Weights of a small mixture-of-experts language model, trained from scratch on English Wikipedia.
Size: 9 layers, width 320, vocabulary 16384, 94.1M parameters.
Experts: 24 experts in each of 5 layers, 1 pick a token, a sigmoid router.
Training: a variant of Muon for the experts, 538M tokens, 4104 steps.
Below are experts of layer 6 (counted from 0) of a mixture-of-experts language model. Rows are named gate (a neuron's input weights, with its number), up (a neuron's input weights, with its number) and show model dimensions 160-319. Each number is 128 + 32 x the weight over its row's rms, rounded and kept within 0 to 255.
Before each expert's rows: a language model's description of what the expert responds to; "comes after" lists some tokens at least twice as common just before its tokens as in all text. This comes from a sample of Wikipedia text that the model never trained on. Tokens count by the router's weight.

# expert 18
What it handles: Line-initial dashes of infobox lists, pipes and empty table cells, and colons in key–value lines like "- Engine:".
comes after: "\n", "\n\n", "0", "4", "3", "5"
gate0 [144 108 113 160 147  73 144 177  96  83 116 194 137 117 161  68 123 185 138 159  68 166 196  79 131 100 149 166 105 135 153 164 140 203 121 155  42 128  85 130  89 142 102 113 135 153 122  93 109  82  97 138 172 124 115 147 129 108 140 129 137 142 165 123 126  94 125 133 140  89 119 111 110 102 163  51 144 153 107 167 123 135 125 131 128 129 133 144 155 141 173 121 171 136 120 117 165 202 144  91 122  79 120 132 130 149 158 103 136  97 124 111 114  74 120  90 159 150  94 174 117 155 137  90  81 136 128  62 120 121  72 135 113 106 185 143 173 121 155 158  87  90 127 158 147 130  48 182 168 117  93  76 106 147 109 157 142 139 160 167]
up0 [ 47 144 117 163 103 146 144 182 103 125 135 143 118 130 168  54 129 203 138 119 107 159 181  51 126 144 168  82 127 124  87 121  90 206 120 150  75 114 122 147  87 129 130 153 108 152 170  88  91  51  82 164 123 162 138 172 156 104  85 134  99 153 132 124 153 114  96 161 165 130 179 115 111 126 138 114 135 174 128 128 122  90 179 187 140  81 105 137 154 123 157 141 134 172 177 108 175 156 115 113 102  78 130 125 109  71 204  81  95  88 133 106 136  76 132 100 160 122 175 129 145 138 155  86 133 134 116  70 136 132 128 183 136 126 124 151 184 113 157 140 108  85 162 151 191 141 124 149 159  68 142 122 120 125 151 126 158 187 175 145]
gate1 [113 109  92  94  89  81 151 115 186 144 143 205 141 171  91 135 110 139 129 124 177 122 128 185 130 128  73 109 119 181 129  96 143 139  77 146 118  80 195 140 205 115  90 150 153  89 105  64 105 122 124 101 115 113  87 111 124 162  77 176 147  83 105 118 139 112 140 166 131 132 222 156 165 164  93 129 150 151 112 144 132 163 169 122  75 133 145 117 117 140  79 142 149  71 136  76 156 128 104 112 154  78  93 138 188 160  97 145  57 146  62  99 105 104  76 114 145 159  97 157  83 120 144 153 181 121  89 108  88 144 116 102 131 124 102 170 145 127 100 132 104 133 124 107 157 175 101 137 145 121  83 140 114 130 179 111 148  67 144 109]
up1 [142 146  73  96 142 172 109 155 139 131 162 113 145 158 147 146 205  93 165 146 118 163 158  80 154 161 184 116 132  92  47 176 131 149 165 148 108 181 159  85 134 155 125 177 132  91 166 192 185 151  68 162 173  94 142 184 120 146 157 107 129 162 174 154  55 103 139 109 138  92  94 142  76  83 120 173  63  94 187 113 144 113 115 123 139 119  76 154  77 111 137 127 123 125  83 104 193 180 114 140 168  84 124 134  48 165 125  42 143 112  65 148 116 154 186 166 136 116 124 131 183  73 139 160 117 156 147 151 167 105 166 134 126 149 105 132 153 140 119  86 114 207 115 147 104 171 148  92 125 129 129 126 126 106 127 134 142 154 145 115]
gate2 [201  55 142 132 148 136 130 100 151 113 131 101 195 127  93 120 147 126 109 106 111 163 139 118  97 114 169 101 102 156 191  82 108 153 175 148 102  96 124 132 128  75 109 130  85 115 123 110 123 120 164 191  64 123 143 141 150 108  89 119 105  94  87  91 140  93 186 137 144 116 116 142 152  90  51 139 139 135 151 134 136 194 140 126 140 138  80 145 155 121 153  99 113  73  90  55 130 116 123 163 159  97 134 159 157 146 118  78 124 126 151 101 176 215 135 110 134 177 128 113  92 147 169 160 186 171 112 167 148  76 178  83 189 121 114 133 122 116 135 171 137 130 146 115 123 103 116 139 160 121  77 114 165 206 180 101 121 104 100 166]
up2 [ 71 102  98  97 147 191  96  87 145 137 157 141 122 112  91  87 139 136 136 130 168 126  59 129  84 137 111 164 170 178 157 140 133 112 133 133 165 141 127 159  75 102 141 154  97  24  95 122 121 168 153 154 102 114  83  76  95  93 105 116 125 146  99 149 136 114 182 120 101 176 104 160 115 141  69 171  88 136  56  94 143 110 117 163 176  62 114 112  52 185 115 135 106 141 126 186 119 123  90 101 177 118  96 102 181 181  90 107 137 148 139 129  96  89 129 142 112 120 109 187 182 118 142 119 137  56  97 116 122 109 154 150 160  85  93 101 117 100 163 141 107 197 120 125 153 162 182 123 115 124 118 120 186 102  99 171  97  99 167 120]
gate3 [ 89 120 167 209  70 135 122 111 138 183 155 149  83 120 175  63 150 124 171 136 105 157 145 166 105 178 141 166  72 127 102 167 109 138  99 101  92 123 142 149  76 129 131 125 119 148 134 130 133  95 114 106 167 150 133  47 192 142 134 193 145 123  97 117 121 130 113 121 138 129 111 154  92 129 111 162 135 133 107 106 136 105 105 119  95 166 179 226 146 179 145 175 148  99  99 151  76 113 130  75 133 194  59 109  92 113  80  94 104 124 121 125 172 139 177 138 174 177 125 142  90 127 103 148 139 192 123 101 125 143 154 135 103 159 105 152 176  74  61 122 138 140 130 157  82 106 133 159 166  90  98 138 147  87 137 107 146 109 183 112]
up3 [ 93 121  97 100  98 189 117 112 134 157 140 102 112 130 166 203 108 123 137 139  96  81  80 115 175 112 150 138  93 171 114  97  95 130 130 135  93 113 132 122 175 106 160 147 123 131 122 138 187  69 102 191 130 106 133 113 154  53 161 135 122 139 150 130 189 163 132 142 124 103 173  20 150 191 164 166 169 133 126  63 120  53  44 109 192 128 122 178  82 125  99 155 174 180 146 131  86 100 116 105 125 118 208 106 205 172 154 188  90 119 133 131  80 155 103 130  46 111 134 145  97 146 204 139 110 104 116 133 152 138 114 178 143 188 196  89 132 146  75 109 138 130 109 134 140 111 135 145 117  82 148 158 113 108 191 167  76 124 122 125]
gate4 [122 201 122  63 130 164 120  47 137 159 146 107  83 117 173 119 137 170 122 126 131  89 101 138 136  74 158 107 166 132  93 131 115 111 125  80 100 130 125 153 131 117 158 107 110 148 132 159 118 144 151 104 166 102 142 127 112 180 137  88  66 127  62 131 216 149 152 130 102 201  92 123 102 127  77 138 132 111  97 142 130  99 157  81  78 183 116 106 147 123 164  45 150  96 141 134 128  71  97 178 100 121 123 111 140 142 127  88 154 152 163 162 173 127  58 179 109 122 131 127  92 132 143 115 161 107 133 143 183 155  95 157  71 134  98  92 121 137  89 167 183 115 111 102 140  96  97 125 192 174 124  94 106 158 130 151 119 156  92 175]
up4 [132 147 152 116 150 110 143 106 124 141 144 130 128 175 191 146 151 144 185 118  92 103 134  98 114 102 174 113 160 104 155  97  55 115 112  72 115 142 104 138 145 128 138 153 161 210 134 113 116 127 104 145 156 140 137 125 142 150 159 116  67 114 138 195 182 116 161  96 135 170 103 167  45  86 111 120 165 123  97 152 143 123 166 104 107 128 199 107  90  82 209 111 127 111  61 101 158 104 121 177  67 127 127  35 134 105  99 147  71 142 170 140 105  94 103 143 129 121 135 107 118 150 154 124 183 126 109 148 145 116 101 111  86 158 100 109 159 162 128 180 135 152  42  71 170 114 132 178 122 126 100 193  81 111 115 117  83 119 103 129]
gate5 [121 117 120 191  95  78 132  90 160 145 141 129  89 137 132 122 122 191  99 150 118 163 146 151 178 145 170 142 144  75  87 130  85  97 124 143 121 181 129 135 150 167 151 151  97 131 152 155 148 107 137 101  88 207 153 160 104 164  85 137 142  73  67 130 164 130 137 149 190  87 115 109 127  82 112 130 137 114  93 163 119 164 182 119 141 120 137 122 101  95 140 157 127 151 156 109  98  56 124 111 156 125 180 142 137 115 126 136 134 154  91  90 150 116 123  83 127 171 145 120 109 141 148 114 106 146 109 120 183 142 125 175 133 182 182  77 102  89 105 146 119 118  83 108 126  92 137 151 146 131 171 153 180 111 157  73 134 142 115  84]
up5 [132  94 145  72 123 102 131 136 171 122 130 149 138 114 104 152 135  69 144 129 190 128  61 134 132 110 109 145 142 188 122 158 112 142  97 173 108 117 116 145  97 125 127 108 143  86 152 102 127 142  97 176 123 109 144 103 111  89 102  82 111 161 189 125 137 127 122 119  94 141 165 131 168 183 116  63 109  92 138 100 167 111 126 111 109 156 108  98 162 161 110 111 144  84 132 190 117 108 124 140  84 130  70 178 128 129  91 157 107 170 140  71 144 156 137 163 165  69 113  66 139 101 127  82 147 102 173 151 120  69 124  67 169 108 114 126 134 129 131 153 186 162 197 141 158 157 119 113 116 174 134  92 122 146  98 137  94  79  98 162]
gate6 [133 148 126 163 120 132 157  84 143 165  44 109 149  71 148 159  92  94 146  83 196  88 179 123 109 132  99 138 126 192 116  85 149  79 157  94  69 121 115 107 111 172 156 143 167 110 132 156 218 116 157 133  93 146 130  74 145 132  66  61 131  62 106 181 112  94 127 129 139 167 116 172 102 134 121 142 134 137 168  90  93 137 106  97 152 150 146 135 166 196 139 118 117 135 126  92 127 140 131 132 118 130 152 172 106 137 101  91 126 175 179 140 143 165  95 170 136 129 122 125 136 100  67 155  98  92 141  85  91 182 127 113 144  97 139 103 120 198 118 134 102 153 161 162 120 111 137 110 178 142 136 161 125 157 115 156 163 100 166  62]
up6 [144 138  78 108  91 127  90 193 118 127 155 147 151 154  99  79 138 179  78 115  72 122  97  91 168 130 123 148 124 126  61 153  96 112 142 139 124 173 108 118 113 163 149 175 135 171 120 148 158  90 137  71 136 137 106  88 122 141 134 124 107 125  98 172 167 117  88 103 144 142  99 109 129 158 135 148 128  97 109 142 116  55 108 118  96 131 150 172 132 115 174 157  90 151 184  71  87 152  74 157 123 105 141 104 148 186 145 167 116 201 107 179  87  78 172 121 172 141 140 139 151 139 145 103  80 134  70 137 166 147 143 103 154  80 175 177 208 135 142 149 146  98 113 102  87  66 182 150 121 151 170 164 136 154  79 114 129 166 148 138]
gate7 [108 131 111 119 181 153 181 156 181  96 110 188  99 118 151 123 172 190 164 107  98 112 110  93 121 110 128 167 145  81 168 152 100  81  94  83 100 152  86 122  52 133 137 161  73 157 100  82 196 128 172 107 151 132 134 104 143 105 171 166 180 119 139 128  73  91 132 113 137  56 171 151 180 119 142 133 128 127 108 105 123 186 111  70  83 141 108 168  94 190 107 116 141 111 161 152 126 107  64 120 163 109 118  50 119 147  98  64 148 160 185 141 167 202 139 129 132 155 140 131 156 139 148 115 129 110  88 176 131 156 115 115 130 154 149  79 131  96 115  86 116 120 124 125 143 134 108 153 138 164 114 125 103 142 141  91 182 136 125 167]
up7 [ 95 129  93 145 144  87 136 162 155 103 120 167 157 143 155 158 210 142 179  94  89  85 107 142 153 117  93 144 149 133 168 130 140 120 127 108 103 108 103 122  85 119 186 175  72 164 127 138 138 142 162 124 163 152 113 127 124 103 179 141  98 125  97 141  81  92 119 103 215 115 135  78 144 162 122 103 135 135  68  96 133 158 136 111  93 137  82 141  95 157 155  87 151 129 190 124 124  67 130 109  86  94 140  44 136 155  97  54 137 100 166 139 166 193 127 115  49 137 203 133 215 131  99 142 115  97 119 149 126 146 115 120 110 178 131 104 157 171 133  87 120 126 155 148 113 113 143 168 125 131  94 176 104 154 205  56 171  90 142 118]
gate8 [101 103 189 132 128 143 166 129  60 151 182 139 107 102 137 167 169 176 172 182 107 125 134 112  99 117 170 162  48 132 111  80  61 139 136 137  97  93 125 138  93 140  89 118  81  53  91 145 140 114 128 115  81 127 143  77 129 103 110 166 152  87 186 154 140  87 113 124  51 177  77  86 144 127 115 150 120  90  91 130  98  81 143 102 124  88  86  76 161  93  89  82  85 157 129 117 141  81 180  78 167 159 220 171 196 158 123  91 136 159 193 138  30 148  59 153 174 136 153 105 178 156  76 136 119 133 161 111 106 133 173 138 138 160 165  97 119 165 187  79  81 166 100 148 158 129  90 112  71 146 120 125 107 161 164 180 123 167 111 152]
up8 [ 66 107 198 120 100 107 111 130 121 179 121 179  74 107 110 135 115 129 145 158 131 143 222 150 138 124 144 147 117 100  94 112  55 173 194 131  98 118 132 109 100 130  55 130 121  93 137 147 154 111 104 146  83  92 136  68 120 102 129 170 165 151 166 192 122 105  90 105  86 160  80 161 139 105 136 156 151  85 108 144 112  84 162  26 142 117 135 102 135 108 146 113 120 139 146  89  80  99 137  83 152  92 154 117 139 122 109 126 132 175 179 149 102 132 113 133 152 128  96 162 129 171 178 120  93 126 147 112 111 141 102 119 162 125 132  60 136 124 191 123 139 183 105 162 113 121  77 137  95 132  74  88 109 159 104 124 126 107 114  97]
gate9 [103 132  79 125 137 217 146 130 145 141 198 130 131 121  85 105 127 113  89 108  75 164 181  57 109 121 195 177 117 140  73 112 111 131 124 169 167 110 125  77 155  74 127 105 118 142 151 144 102 140 115 105 178 112 171 123  65 103 136 118  81 103 144 153 160 139 130 190 117 135 188 198 142 154 131 117 150 142 131 128 115  73 166 153 133  73 172 128 112 112  99 125 123 101  95 125 117 131 142  71  92 149 123 113  99 127 155 129  99 142 155 151 116 154  91 105 150  81 120 176 139  99  88 101 165 122 131 178 101 116 142 150 101 143 106 128 131 114 110 119 157 160 196 147  74 153  75 136 119  59  98 153  86  91  92  72 116 147 153  99]
up9 [133 175 134  58 180 197 190 111 123 155 181 131 146 209 107 113 153 147 128 134  49 138 190 166 101  63 136 132 122 110  80  46 102  91 120 174 183 118 110 117 163 107 170  89  77 136 113  94 162  74 101 153 182 153 165 163 116 129 131 103  97 121  91 117 145 123 112 150  96 110 237 198 133 106  76 114  77 142 123  85  91 129 123 116  73 134 190 168 109  88 157 107 142 171  97 103  67 154 174 167 111 149 107  90 125 124 142 115 130 149 117 154  80 172 141  89  98 131 141 170 125 125 148 111 185 207 189 136 118 124 127 157 123 128 152  76 160 128 126 113 159 152 104  90  68 133 120 144 119  88 127 151  90  94  98 107 152 127 148 149]